{"d_shared_expert": 0, "lr_router": 0.00191, "norm_place": "pre", "rope_base": 10000.0, "tie_embeddings": false, "lr": 0.0014, "beta1": 0.9, "lr_head": 0.00852, "warmup_steps": 258, "steps": 3163}
Below are experts of layer 3 (counted from 0) of a mixture-of-experts language model. Rows are named router (the router's row for the expert), gate (a neuron's input weights, with its number), up (a neuron's input weights, with its number) and show model dimensions 0-95. Each number is 200 + 30 x the weight over its row's rms, rounded and kept within 0 to 999.
Before each expert's rows: "gets" lists some tokens that make up at least twice as much of what it gets as of all text; "comes after" lists some tokens at least twice as common just before its tokens as in all text. This comes from a sample of Wikipedia text that the model never trained on. Tokens count by the router's weight.

# expert 8
gets: "19", "18", "20", "17", "l", "v"
comes after: " ", " (", "–", " G", "G", " V"
router,212,175,152,213,187,228,203,264,189,201,204,225,172,220,129,256,211,191,278,164,152,142,193,197,238,225,123,208,186,185,208,207,193,133,184,230,209,216,168,177,162,210,216,193,233,191,176,220,192,204,238,284,196,223,197,224,198,185,213,140,175,173,178,168,145,222,196,208,162,210,225,179,155,185,227,180,176,196,156,188,175,156,206,230,202,239,218,181,204,230,224,215,235,222,174,193
gate4,223,200,186,197,203,186,182,188,171,217,199,177,159,122,244,201,168,170,178,200,139,210,209,208,306,183,194,221,190,216,237,187,150,208,200,181,202,217,232,203,193,167,156,216,221,186,200,205,152,187,230,215,239,231,158,145,146,199,183,158,194,217,237,202,222,199,185,155,152,197,271,217,186,212,212,193,215,173,193,168,216,173,217,209,195,195,90,212,204,219,225,180,211,156,190,179
up4,174,196,207,194,222,185,216,237,173,227,192,255,181,210,230,201,236,150,223,167,256,187,205,216,191,222,212,194,245,203,199,136,148,164,199,196,233,234,196,172,174,146,190,159,208,191,205,197,182,205,218,215,195,243,208,207,196,189,180,230,196,228,171,225,205,239,192,166,203,174,217,179,162,221,207,196,239,130,257,237,189,205,156,203,218,226,208,200,227,222,239,192,199,189,255,213
gate5,192,231,194,170,177,192,222,238,186,225,193,222,173,190,195,214,150,201,208,206,167,221,198,145,192,202,173,173,180,226,184,186,134,162,217,191,182,139,209,244,136,231,153,197,240,224,173,258,225,189,249,216,223,184,203,190,211,230,193,168,215,202,196,272,206,218,225,258,178,188,213,198,200,203,239,176,182,192,141,192,168,194,206,249,195,170,220,199,158,226,250,231,207,183,185,208
up5,204,183,175,195,222,129,179,216,248,159,219,215,236,204,142,206,197,213,203,183,187,216,184,193,237,193,177,196,159,189,188,171,229,158,217,202,188,170,181,235,217,223,178,189,221,181,174,194,193,259,112,223,192,199,227,159,192,260,176,204,174,173,135,209,184,198,174,239,215,246,186,213,229,162,170,211,186,219,134,178,238,149,196,215,244,193,259,243,199,214,185,196,248,219,151,169
gate6,182,231,129,151,188,206,179,182,216,233,198,271,211,210,191,226,104,175,229,194,203,243,172,204,207,218,188,237,202,195,177,182,193,202,225,212,245,204,186,187,178,221,179,198,210,168,194,200,165,209,208,243,213,195,170,199,218,250,224,185,222,172,213,140,206,162,255,165,195,218,245,223,216,209,180,218,172,190,192,181,206,151,151,242,168,181,203,185,252,195,199,221,254,239,209,243
up6,174,222,180,188,203,244,200,148,263,187,181,242,245,277,208,225,169,209,230,244,201,200,157,194,185,212,195,212,194,225,177,145,183,158,260,200,235,205,208,228,213,214,235,239,210,212,155,116,196,221,227,162,221,221,142,248,253,188,224,155,198,219,203,165,236,191,232,161,223,229,214,175,211,235,203,224,155,227,241,190,225,158,190,198,218,197,230,203,210,223,201,217,233,305,208,210
gate7,174,217,174,218,147,193,237,240,219,218,253,285,175,205,192,242,236,207,210,185,158,202,176,189,217,220,173,221,193,201,191,206,187,188,176,238,205,176,212,242,116,189,227,232,179,213,154,231,217,174,158,249,239,164,194,218,198,241,193,170,186,215,187,199,173,162,181,238,239,217,247,144,221,175,232,163,174,194,189,186,209,214,228,229,206,200,173,187,149,271,216,177,216,166,183,240
up7,160,187,171,171,215,143,198,186,164,161,185,194,139,197,240,196,198,274,207,177,188,228,254,214,204,227,174,211,226,214,204,221,201,234,217,186,197,169,218,207,283,197,213,196,249,217,170,159,190,172,229,238,147,241,202,249,206,248,179,223,222,224,248,196,220,200,196,174,202,210,175,176,220,218,187,153,166,213,196,216,185,178,228,174,204,180,253,222,245,201,227,215,158,230,243,179
gate8,233,200,226,249,223,222,175,157,203,131,235,208,214,165,272,209,181,198,204,189,269,181,202,168,185,209,191,174,229,175,178,227,192,217,171,236,196,256,221,171,234,177,183,188,240,195,226,163,223,224,253,175,179,223,210,148,196,203,186,184,208,215,187,203,223,243,169,218,148,189,184,257,246,203,167,227,197,247,194,183,163,202,190,241,137,201,214,192,229,185,172,202,208,233,168,174
up8,153,179,211,213,206,174,224,222,204,141,281,256,192,170,215,229,256,209,235,199,132,170,153,172,221,220,172,219,194,181,233,186,126,131,201,190,215,231,184,203,208,253,206,184,230,214,183,218,189,167,182,196,127,218,199,245,210,232,183,212,202,193,217,181,196,202,214,189,182,210,189,163,218,176,168,170,184,202,229,200,211,185,180,203,198,216,226,203,187,230,185,192,178,249,163,189
gate9,191,189,216,148,222,225,181,202,189,222,220,222,189,195,203,201,135,208,230,195,215,195,223,259,200,219,180,180,206,178,166,183,190,177,225,206,182,187,218,214,208,210,222,196,185,193,172,212,208,192,194,195,119,164,223,278,144,269,195,172,211,186,224,212,207,266,265,200,177,205,264,175,184,204,171,218,236,173,148,196,240,153,253,152,202,228,195,203,204,235,198,201,180,174,168,274
up9,241,176,185,182,208,175,228,203,180,208,182,216,149,224,207,198,214,241,166,229,216,196,171,219,165,147,188,232,204,216,230,207,253,192,222,200,226,212,172,134,174,162,169,208,158,202,190,201,245,162,185,221,219,194,207,151,167,176,172,290,177,222,180,203,227,203,127,212,202,163,142,174,219,256,170,227,184,276,238,157,204,251,193,228,228,162,140,209,200,225,176,182,228,179,240,149
gate10,175,169,182,208,175,176,200,202,187,217,196,242,201,236,175,198,229,215,234,160,199,218,205,228,173,214,155,229,218,215,175,274,185,225,203,191,216,195,195,223,203,177,250,158,206,188,212,222,149,190,169,195,266,172,250,282,214,220,197,234,194,226,226,243,207,228,214,170,196,179,210,212,240,212,161,167,180,160,183,182,178,148,219,160,227,234,240,196,188,195,216,228,158,174,242,107
up10,208,181,160,223,196,143,188,183,152,239,189,206,192,144,164,174,224,242,208,184,127,199,173,209,201,201,155,218,209,219,167,255,209,206,206,209,217,173,203,212,204,210,250,160,217,178,181,206,189,205,221,140,236,193,265,244,177,199,206,219,197,128,214,272,168,196,232,153,223,241,224,166,198,214,193,159,154,191,150,164,227,195,225,192,185,221,240,183,181,216,195,226,178,167,209,215
gate11,178,175,154,146,222,178,178,179,174,167,210,245,177,218,191,210,176,201,224,170,205,133,241,176,234,206,204,202,229,204,215,151,221,211,197,203,145,172,202,161,227,208,232,173,197,185,238,217,199,241,159,224,172,179,158,195,169,188,211,167,218,171,238,189,177,215,239,210,186,149,211,308,182,209,175,239,162,207,226,179,164,165,235,185,203,213,248,191,153,199,235,196,244,191,183,150
up11,224,214,231,239,208,188,190,154,243,146,165,179,179,196,210,178,199,222,188,206,220,302,234,169,171,179,233,225,198,223,201,208,224,194,179,170,227,240,234,205,266,155,183,224,206,221,251,131,213,241,178,211,203,239,166,212,260,191,186,225,218,234,207,271,207,182,172,215,219,201,202,238,224,217,185,138,196,175,171,206,199,141,218,204,202,202,193,234,189,195,170,171,179,232,233,237
gate12,212,280,190,188,235,247,221,202,217,237,200,264,156,227,234,227,263,181,192,225,170,201,173,231,215,169,190,163,249,219,204,164,210,173,217,141,152,235,178,208,164,177,139,173,132,210,197,201,200,222,209,231,145,171,174,148,166,176,198,202,179,253,161,191,241,207,183,195,237,198,192,188,197,115,213,161,237,236,177,175,211,283,158,186,237,208,181,174,209,237,154,189,224,211,199,230
up12,194,172,189,240,135,188,222,235,204,185,156,190,248,195,230,188,205,166,164,225,191,208,186,186,213,205,179,212,237,190,215,233,176,174,209,220,217,241,174,193,208,196,232,175,208,200,234,209,171,163,245,184,193,244,138,212,228,213,208,151,179,158,178,226,183,199,207,174,158,109,208,140,174,145,259,233,206,175,233,188,193,254,183,223,205,221,152,184,207,200,220,228,207,231,203,223
gate13,211,216,189,197,222,223,201,253,193,196,237,204,139,213,197,192,160,210,206,168,219,207,201,194,229,196,187,195,241,183,266,227,239,226,209,208,196,208,185,126,236,171,250,229,150,177,210,244,226,200,163,199,204,197,194,165,177,186,212,179,186,175,246,158,217,189,168,203,178,174,224,245,206,230,180,215,213,240,190,167,249,244,205,222,213,206,189,144,262,188,217,202,191,141,174,240
up13,203,200,180,144,211,211,192,276,230,194,220,206,228,183,165,215,227,243,199,224,170,243,209,130,175,216,180,224,183,196,205,220,148,172,187,229,176,183,194,238,184,203,194,192,311,212,193,270,185,188,208,200,178,215,138,257,202,262,222,165,233,213,173,226,202,191,198,191,157,175,226,212,233,161,187,176,212,176,171,197,155,181,213,266,219,181,195,242,212,205,197,172,190,179,200,203
gate14,176,158,158,216,184,181,174,169,186,217,182,197,210,240,205,165,212,188,194,197,150,180,248,221,217,186,170,159,231,191,185,302,143,187,193,239,195,244,186,203,217,209,263,162,251,188,208,217,243,170,228,230,183,274,218,235,224,227,201,219,216,179,234,192,202,228,262,149,205,231,253,225,180,226,186,220,190,189,183,228,222,140,229,212,179,204,204,180,181,206,165,218,245,232,225,188
up14,158,222,159,164,232,229,183,213,201,204,219,212,230,190,216,254,229,244,176,186,181,218,157,192,196,188,201,222,216,206,213,150,195,218,162,188,179,188,185,210,218,229,117,170,172,165,243,221,207,208,169,216,156,195,131,200,163,212,165,166,209,164,194,170,207,231,213,256,170,170,213,163,187,206,246,231,190,222,263,219,205,209,246,187,199,189,185,222,190,147,180,199,171,211,166,194
gate15,184,211,261,216,212,189,174,181,198,214,199,268,166,222,164,210,260,238,227,203,123,281,201,247,233,213,180,193,184,240,174,201,194,237,214,170,169,215,207,194,195,204,230,217,224,182,221,192,176,186,209,213,160,201,182,209,184,200,199,251,192,194,166,256,241,240,289,216,183,167,212,205,214,217,169,213,227,230,171,201,190,205,182,225,176,209,230,238,123,162,211,197,234,241,247,168
up15,197,204,166,193,243,239,205,214,177,191,249,207,277,146,226,173,222,185,144,266,226,218,178,251,182,188,190,236,205,208,199,184,194,183,191,225,211,182,159,204,168,171,211,205,211,185,222,219,234,167,225,90,180,172,194,186,146,259,210,271,198,157,205,231,189,192,214,146,204,195,279,235,232,215,225,202,209,207,147,198,221,191,223,201,189,197,190,207,223,236,161,182,133,166,157,266
gate16,204,219,186,239,235,249,177,222,162,160,198,175,179,235,200,225,198,175,242,191,154,166,189,217,242,192,173,228,185,192,170,215,217,123,232,144,194,188,245,171,226,195,205,209,161,184,223,207,167,238,180,225,201,196,215,216,199,240,249,240,223,189,201,177,206,222,169,176,181,171,187,110,207,239,245,210,231,230,141,194,201,182,147,213,186,170,222,230,282,178,221,213,214,191,209,181
up16,175,198,188,224,149,236,212,206,189,220,220,190,183,205,192,173,192,174,239,226,179,248,247,134,181,203,208,210,189,196,184,216,195,129,153,175,160,177,192,163,170,164,221,168,243,178,216,199,158,199,185,175,200,228,104,209,234,184,213,252,205,197,141,208,179,199,162,165,179,166,244,210,197,222,199,214,217,233,198,154,148,189,194,229,223,244,160,242,211,178,209,178,185,194,182,223
gate17,215,182,218,197,218,147,176,153,217,179,153,187,163,223,161,176,217,175,184,211,231,163,232,128,230,220,200,232,230,244,146,209,197,183,223,184,242,173,170,200,227,245,198,188,200,229,183,235,179,191,230,237,216,248,238,216,204,193,248,214,194,195,183,226,228,234,191,242,238,179,193,208,189,205,157,214,241,156,196,193,200,163,187,210,196,249,262,198,192,194,217,230,247,214,227,161
up17,229,171,195,193,174,257,165,199,218,226,236,248,191,163,191,192,192,232,207,230,308,225,191,210,156,182,206,206,243,169,188,199,221,203,202,209,210,240,224,179,166,199,205,246,185,177,230,137,160,227,229,217,229,187,147,174,202,198,140,205,176,204,194,198,196,170,218,260,140,238,160,170,258,167,183,214,177,170,204,184,212,215,195,217,195,151,122,209,215,172,172,185,173,229,217,198
gate18,196,201,208,175,214,198,200,260,204,196,258,194,162,192,151,211,172,209,211,181,225,112,204,210,242,237,185,140,190,202,232,176,185,195,203,231,182,218,211,204,272,210,203,228,219,208,198,209,259,249,209,244,194,228,230,227,248,153,199,160,189,168,179,210,182,221,200,119,275,208,148,240,199,191,207,178,203,204,157,220,227,200,215,204,222,218,214,213,237,217,188,211,255,191,208,180
up18,200,165,178,202,271,191,213,136,179,173,199,184,210,207,221,200,229,194,189,257,159,237,162,188,196,214,168,270,184,208,168,219,190,217,217,185,164,192,240,261,208,208,187,209,197,178,212,132,145,180,198,196,237,184,203,248,170,249,200,186,212,198,245,211,199,161,204,236,235,236,229,152,268,178,186,147,172,183,197,216,196,238,155,213,198,212,205,176,168,168,183,214,227,147,204,165
gate19,174,177,266,194,170,231,211,244,201,254,148,200,182,210,233,274,201,232,220,209,174,152,201,209,230,177,140,215,216,173,209,183,147,177,181,229,197,207,198,183,126,257,251,169,207,174,177,241,215,157,198,250,233,200,199,228,206,166,238,177,197,170,237,224,183,193,194,158,163,149,225,164,176,165,229,193,177,181,208,182,175,226,246,213,174,189,177,152,164,193,256,235,238,198,205,194
up19,232,180,123,192,187,182,195,194,222,166,213,135,225,232,192,185,188,207,182,219,131,191,217,141,198,211,131,189,179,194,208,203,158,207,205,194,218,183,224,190,215,243,146,205,207,182,206,139,150,187,194,84,214,203,185,214,201,269,189,164,208,161,202,162,201,177,214,252,209,224,176,224,230,226,236,183,225,250,186,209,185,220,178,158,215,181,176,199,210,215,194,178,183,187,209,151
gate20,196,156,180,171,216,204,180,217,175,163,144,223,223,207,145,213,188,241,197,177,166,170,168,235,218,227,158,262,190,192,201,219,221,169,227,183,216,177,202,195,192,196,282,195,144,207,173,195,211,163,198,190,149,214,211,267,168,199,216,184,202,145,259,160,193,170,251,227,181,248,214,143,208,215,130,190,199,219,230,234,238,210,244,186,190,217,229,208,157,217,222,193,223,210,164,179
up20,159,220,238,170,210,169,205,210,154,154,230,238,229,216,168,184,162,195,228,181,171,212,229,173,210,192,223,197,234,218,175,181,219,220,182,187,187,199,205,182,250,249,225,168,258,210,196,154,191,254,188,216,155,167,160,203,190,231,206,144,204,174,240,189,220,239,221,206,168,231,172,212,146,210,221,225,225,190,161,235,138,167,154,241,224,213,197,171,155,141,246,179,240,242,174,162
gate21,197,173,183,221,208,155,214,183,228,195,181,260,203,218,160,180,175,142,234,136,176,224,149,158,222,200,212,241,196,230,176,183,199,225,186,199,141,183,150,190,197,194,221,190,208,189,186,157,193,166,219,185,163,122,192,254,189,239,175,100,170,213,207,216,192,184,220,202,230,152,218,191,195,170,181,194,243,241,243,229,166,149,195,152,203,197,202,188,192,201,202,180,200,191,166,192
up21,163,184,140,226,185,146,194,245,218,156,213,221,184,170,217,164,256,229,208,238,213,254,223,214,174,195,208,179,174,201,186,146,239,233,196,195,218,257,203,178,190,179,143,220,203,198,212,205,267,237,163,203,149,201,206,219,197,233,177,236,208,165,124,224,169,163,187,203,181,180,152,249,203,170,151,202,261,178,173,154,180,230,186,215,233,201,283,216,226,203,204,157,245,202,205,231
gate22,171,201,152,224,259,243,216,175,229,184,224,235,215,245,233,212,191,196,200,177,228,200,186,205,197,208,202,163,261,182,242,206,208,194,195,176,172,197,257,187,247,180,186,197,190,199,212,182,204,227,251,229,123,194,152,184,184,235,206,172,190,214,185,192,189,182,215,207,151,221,164,192,233,152,153,216,148,238,232,202,256,145,218,218,176,204,214,223,220,234,159,221,208,178,218,229
up22,220,146,181,213,220,198,214,228,241,223,172,234,209,193,202,176,180,217,244,192,196,156,157,154,182,237,153,206,188,185,200,213,162,183,229,206,155,158,209,232,214,199,231,214,238,198,164,215,184,207,239,204,168,299,181,191,176,195,181,177,210,169,239,143,178,253,217,220,182,225,185,214,212,175,192,206,199,221,240,225,220,247,189,246,187,185,203,234,219,215,183,203,230,236,156,174
gate23,177,165,206,224,120,218,202,170,223,220,234,209,181,240,195,253,216,231,193,177,206,190,183,201,209,218,169,209,163,177,173,185,253,173,175,217,251,208,168,166,191,209,247,186,201,191,206,219,174,239,224,208,187,221,199,228,220,182,226,150,190,213,223,168,213,216,189,214,238,239,176,212,143,188,266,177,203,220,193,221,158,168,212,182,213,190,191,210,175,158,229,190,248,267,170,209
up23,185,161,219,198,204,213,197,213,217,164,179,165,195,242,131,190,212,185,192,215,162,185,206,149,164,225,186,180,235,230,197,164,180,153,223,197,192,171,210,207,206,234,235,225,229,180,157,265,232,221,256,177,248,198,213,226,177,206,177,170,191,240,182,213,199,179,180,107,224,219,190,184,175,213,146,115,200,238,210,216,232,253,219,165,198,191,208,192,187,204,195,223,256,185,213,218
gate24,186,207,189,223,205,209,190,155,216,214,156,262,163,152,259,177,217,229,208,158,133,204,217,194,187,195,156,217,234,192,241,249,177,233,208,179,202,229,168,202,209,190,227,201,195,205,228,289,182,206,255,155,213,204,154,256,197,175,236,247,182,177,176,207,186,214,206,203,176,218,234,224,222,224,184,239,193,211,198,150,204,298,201,173,248,242,212,222,246,250,192,155,217,169,237,213
up24,176,162,218,246,177,137,199,153,235,168,241,171,189,270,196,224,189,173,231,228,162,217,175,275,229,209,204,218,201,198,152,203,192,217,204,200,119,204,190,197,207,223,232,214,183,220,148,222,272,197,216,196,109,215,227,231,224,208,183,194,175,159,188,188,198,237,157,149,188,163,193,209,193,200,174,222,232,223,233,180,194,196,195,205,134,183,227,266,171,193,181,207,259,236,169,192
gate25,202,138,228,196,181,200,198,244,193,245,195,253,160,223,236,228,162,165,226,223,198,192,200,185,213,220,186,211,218,185,223,235,200,218,189,235,193,223,156,144,230,207,207,201,188,181,165,248,239,182,194,183,243,216,213,203,197,191,207,195,186,184,169,192,207,248,277,218,166,237,178,240,193,226,143,197,174,225,244,180,209,219,254,222,153,205,153,236,154,187,232,316,233,190,207,174
up25,214,201,162,231,173,207,191,235,146,203,183,142,214,190,192,205,204,164,211,225,212,183,203,226,142,204,189,297,225,233,232,196,192,211,230,176,161,189,158,158,197,163,209,202,134,189,168,201,161,118,227,210,156,171,214,189,131,192,215,194,216,193,172,194,203,184,254,248,184,289,244,231,191,173,127,212,177,223,181,234,205,263,200,195,168,202,222,204,172,196,223,226,140,117,179,160
gate26,225,182,181,171,208,225,200,204,172,219,180,158,210,202,201,219,121,173,157,198,211,146,192,190,221,242,195,217,229,220,176,210,147,232,211,133,240,77,225,214,167,224,232,163,189,186,205,196,162,229,179,219,241,154,172,176,196,245,257,222,211,147,229,174,213,241,266,192,168,217,231,212,168,220,247,207,167,197,185,191,143,163,239,215,187,195,211,160,220,225,206,187,248,187,197,191
up26,203,191,192,176,219,204,190,240,247,221,149,141,237,196,111,224,173,212,169,172,218,145,222,126,208,249,161,212,210,162,175,232,164,188,208,167,255,143,226,233,167,229,180,181,133,222,192,210,189,213,184,260,229,243,210,222,169,147,190,174,214,194,191,190,202,197,247,209,190,193,181,166,144,170,236,180,189,192,231,217,208,159,172,210,157,254,224,146,194,228,203,216,217,256,177,173
gate27,188,209,150,213,194,145,213,218,248,244,193,177,228,172,204,183,187,192,148,178,266,152,186,177,206,205,200,198,205,236,189,173,147,239,211,215,158,184,213,152,206,185,195,218,256,182,201,142,214,205,257,252,236,209,201,150,200,156,205,238,192,286,157,256,201,203,251,189,154,201,226,245,169,179,151,232,200,204,219,169,222,181,220,229,159,205,186,181,173,189,233,244,190,222,243,220
up27,165,191,180,225,178,195,209,226,190,233,156,186,193,186,231,202,222,213,230,183,118,190,173,215,186,204,234,230,213,201,214,187,256,210,232,203,210,284,184,168,125,188,195,138,142,221,207,214,215,140,154,232,174,214,205,244,209,176,193,187,199,223,168,225,202,181,200,161,162,212,185,173,225,172,146,170,209,202,228,196,218,237,210,189,248,197,173,180,249,200,183,137,198,149,183,186
gate28,193,193,249,182,239,261,198,241,202,172,235,228,177,197,175,185,163,169,176,223,166,135,212,187,241,203,143,165,192,202,188,217,126,168,171,245,200,163,240,223,184,254,185,210,259,206,204,238,201,181,202,240,205,187,193,223,183,189,198,142,207,150,191,200,189,196,179,210,172,152,225,197,174,190,176,169,184,169,174,185,206,187,252,206,238,226,201,273,195,214,193,198,245,217,157,235
up28,199,189,193,208,149,215,190,208,170,233,193,250,152,235,166,223,185,219,219,177,245,222,211,219,186,206,152,216,197,198,224,167,219,214,192,180,213,195,151,221,134,179,201,202,192,238,161,249,156,220,195,217,194,217,225,225,221,200,207,175,179,215,151,232,168,238,174,229,175,162,231,201,176,212,266,243,203,187,160,194,200,192,170,220,257,207,200,210,176,187,194,207,181,188,153,184
gate29,178,179,199,161,203,198,260,204,161,239,239,269,169,215,143,233,238,179,179,217,134,202,169,244,159,215,201,230,251,213,195,189,221,184,232,227,202,240,206,221,193,196,193,181,182,219,196,253,260,195,200,176,170,234,179,246,173,159,192,214,161,221,226,161,186,249,216,167,220,154,266,173,221,229,270,221,211,220,199,195,211,207,196,227,208,166,160,193,182,225,215,171,217,188,169,236
up29,204,238,225,220,254,161,185,168,227,219,229,218,175,182,229,215,246,223,145,201,200,193,213,207,197,150,163,142,203,218,171,259,239,181,233,238,242,237,237,191,179,195,121,208,242,191,184,262,175,213,241,227,219,274,239,173,174,157,209,227,174,192,197,262,190,195,212,199,191,153,161,215,190,255,172,254,131,174,209,166,183,183,253,198,187,160,158,192,178,214,194,224,206,163,208,222
gate30,260,174,207,181,236,147,206,194,114,229,194,227,165,218,232,235,187,226,233,172,132,215,195,181,242,234,199,218,192,217,240,174,201,218,189,236,205,222,195,214,195,215,228,214,238,210,162,242,205,226,155,261,234,158,182,210,233,167,155,170,207,193,244,178,191,207,161,264,178,201,195,119,238,228,249,185,200,183,195,185,235,192,203,192,205,233,212,157,209,185,219,223,259,198,151,168
up30,156,211,211,191,179,207,189,206,219,199,210,210,210,153,239,205,153,162,186,161,162,230,161,218,271,201,208,211,168,184,159,137,177,222,228,227,219,204,212,177,170,228,241,181,212,243,191,205,170,212,256,204,225,196,198,201,220,151,189,225,233,200,239,222,220,206,238,166,266,233,201,238,214,215,265,165,187,174,181,225,199,233,220,232,201,144,217,215,202,184,233,173,215,226,186,180
gate31,187,243,205,197,195,199,183,194,184,141,227,166,199,216,249,200,271,187,223,262,134,192,156,190,223,182,171,237,213,225,197,191,206,209,191,191,175,201,140,176,206,231,258,190,215,236,180,204,259,289,218,167,195,181,194,199,241,175,220,179,208,202,186,179,219,182,152,200,198,244,261,220,244,242,216,197,172,201,200,217,189,143,210,264,207,171,163,188,220,197,203,196,190,228,182,186
up31,181,229,198,180,258,186,204,208,177,228,217,238,213,208,148,208,199,215,238,195,202,206,192,261,202,222,201,228,220,220,248,138,189,141,238,175,183,245,213,203,204,215,204,151,182,206,146,136,140,226,162,240,233,225,211,221,135,207,174,326,188,177,206,200,203,212,192,145,207,238,216,176,184,215,192,176,215,228,247,247,226,164,203,207,182,167,232,210,198,163,182,148,192,174,225,203
gate32,246,176,196,210,213,158,197,195,222,220,207,249,189,179,236,177,172,161,237,232,135,210,190,192,229,206,173,168,186,185,183,198,196,239,193,236,213,161,142,189,109,207,196,239,255,169,213,217,215,217,239,249,212,193,233,215,213,184,217,148,182,197,165,197,190,206,254,213,227,160,226,192,204,167,195,207,199,152,204,131,202,192,205,204,178,212,162,228,151,213,227,222,166,194,173,195
up32,193,220,196,183,184,192,182,168,160,219,191,132,228,233,209,186,244,178,125,270,165,204,166,191,222,177,211,186,249,198,219,170,274,208,239,164,180,231,201,160,227,229,180,218,168,192,176,206,191,209,225,164,182,227,169,142,207,222,247,250,187,171,139,239,241,159,176,188,213,213,177,243,215,189,227,214,244,196,172,209,244,241,179,224,221,154,206,192,222,170,194,175,223,268,218,183
gate33,223,196,155,181,151,254,216,220,238,187,185,181,260,219,186,215,170,180,201,217,193,177,186,203,221,214,169,184,195,177,220,216,209,199,197,200,210,187,231,188,171,215,230,170,180,173,166,184,162,164,238,202,213,220,218,118,170,201,255,144,191,217,180,202,174,171,170,240,194,234,262,159,151,184,263,178,253,247,158,191,160,212,205,196,167,214,169,159,195,196,205,182,208,197,214,249
up33,146,231,171,189,196,197,188,199,198,237,248,145,180,228,177,228,189,166,155,187,190,186,214,156,186,186,192,182,212,172,195,198,162,189,222,153,279,175,273,165,219,198,166,162,237,214,218,206,218,169,232,171,236,227,163,173,191,188,222,272,203,201,178,153,188,226,186,184,166,187,201,188,204,188,194,244,166,205,207,244,200,243,169,200,244,256,207,174,251,177,217,210,218,163,175,250
gate34,224,201,212,196,280,254,191,237,130,235,219,244,172,222,191,231,154,195,233,168,172,157,185,204,175,250,162,242,253,192,179,194,186,209,223,186,184,173,255,209,193,173,210,201,223,214,158,189,194,187,193,212,236,214,226,224,137,198,199,177,198,141,232,241,182,231,254,233,193,224,224,158,202,236,190,231,138,237,178,216,184,236,249,202,213,235,222,175,234,193,222,176,214,185,195,182
up34,187,155,176,178,202,129,197,177,159,191,257,216,240,216,229,208,214,240,195,188,221,216,157,181,223,197,177,159,225,171,180,219,186,226,189,206,145,200,206,189,218,162,133,171,208,170,163,205,287,171,218,216,239,240,188,122,252,195,125,216,186,142,188,214,222,245,177,175,200,211,184,224,176,193,204,218,173,207,167,173,192,213,177,224,186,151,200,200,238,235,179,247,192,187,198,224
gate35,204,224,228,209,197,204,209,164,158,199,205,249,198,229,213,182,281,206,195,150,129,194,194,252,234,205,209,174,236,170,175,187,175,201,178,204,205,198,166,195,128,208,178,149,187,187,184,260,221,230,236,243,246,229,232,172,222,166,186,213,198,172,206,191,202,221,137,202,253,239,149,199,180,198,210,197,164,148,229,174,253,223,229,216,248,167,237,220,153,175,198,182,235,177,202,194
up35,222,225,206,236,248,240,212,225,173,181,140,236,190,216,176,156,165,276,226,185,259,164,203,103,209,218,223,234,203,173,198,201,156,230,191,209,180,167,152,180,239,190,220,209,179,191,200,193,236,256,186,196,200,246,235,227,193,215,174,181,202,218,152,276,217,217,234,192,168,207,195,239,127,228,151,265,169,210,215,199,217,205,176,180,235,213,179,183,252,193,210,229,144,191,176,202
gate36,216,217,243,182,232,227,203,190,207,222,221,184,157,213,164,245,204,178,206,196,152,176,175,152,223,185,139,178,166,201,211,192,201,172,192,212,165,235,194,195,167,187,166,238,196,143,188,197,138,241,149,132,223,257,195,202,186,151,204,221,174,173,168,197,211,237,189,238,209,197,202,243,152,177,222,190,197,239,185,207,196,198,205,197,208,201,196,253,203,178,191,224,233,206,197,166
up36,215,210,249,239,192,222,184,123,153,205,177,201,188,220,202,199,190,196,197,203,151,197,195,208,162,225,221,190,203,175,185,135,185,207,198,227,153,231,153,293,262,218,192,164,216,192,215,225,257,181,156,205,145,184,256,236,194,192,186,182,182,188,215,215,191,238,179,173,148,199,231,197,190,237,271,216,183,246,219,213,179,194,195,228,189,148,266,180,242,182,217,191,189,190,178,242
gate37,186,174,191,206,138,177,211,196,272,173,217,183,197,193,175,185,181,232,207,234,149,204,224,220,265,194,211,192,184,195,260,173,219,180,189,234,163,235,200,176,177,174,216,276,182,178,192,191,232,233,229,242,136,184,229,163,221,169,215,212,159,140,208,243,187,173,172,240,201,160,206,201,180,180,191,169,265,245,172,178,257,222,188,178,214,173,151,169,232,180,169,198,243,224,233,222
up37,196,192,179,252,189,205,240,202,243,202,230,267,145,181,189,156,211,202,286,208,159,160,162,205,200,218,201,142,130,186,212,230,246,148,205,227,212,236,183,208,236,197,206,264,163,237,190,171,219,228,208,218,208,220,209,217,162,197,156,219,164,207,167,191,175,198,197,188,166,168,186,140,245,212,206,162,197,180,164,184,242,247,200,189,187,200,202,177,225,200,251,185,205,250,237,196
gate38,210,203,188,191,192,187,222,151,295,161,253,212,227,150,208,244,240,177,253,209,197,215,197,152,217,192,207,179,226,185,218,188,201,143,218,239,204,214,201,160,278,222,228,225,194,165,207,159,227,219,178,248,159,264,217,214,171,220,185,187,171,167,158,279,208,238,175,135,165,186,223,231,207,184,211,212,191,189,218,194,211,197,228,148,162,198,219,176,254,156,194,179,193,238,188,153
up38,214,136,260,192,185,210,213,161,205,208,168,219,156,229,245,236,188,167,237,144,158,156,190,190,200,233,205,198,231,235,152,186,158,260,210,182,132,178,208,237,178,275,205,141,180,206,181,200,180,193,219,198,188,181,217,268,242,162,200,128,204,207,246,188,187,238,230,222,234,180,244,217,191,246,184,214,209,202,258,207,241,190,223,160,187,219,238,196,245,192,223,219,227,152,173,180
gate39,274,247,149,174,237,227,198,253,171,211,208,106,270,148,191,175,205,179,203,224,212,176,178,202,228,190,186,191,205,226,181,211,239,229,210,234,150,247,199,216,178,185,231,218,172,215,247,209,243,172,168,177,215,173,170,169,196,197,221,251,197,193,179,197,217,167,172,175,224,216,229,190,201,207,192,192,265,212,199,200,148,198,233,279,184,168,186,148,202,190,226,230,170,158,222,168
up39,227,223,204,233,175,268,220,268,219,214,203,165,207,180,175,219,208,234,212,198,205,151,186,224,213,195,201,231,169,184,192,213,224,192,156,206,219,219,154,253,151,214,220,160,153,222,249,226,141,183,170,244,168,164,182,197,216,145,245,221,198,181,199,200,152,165,212,201,190,192,187,207,203,202,218,154,212,144,222,172,174,204,209,210,201,180,183,211,158,255,237,217,170,189,211,177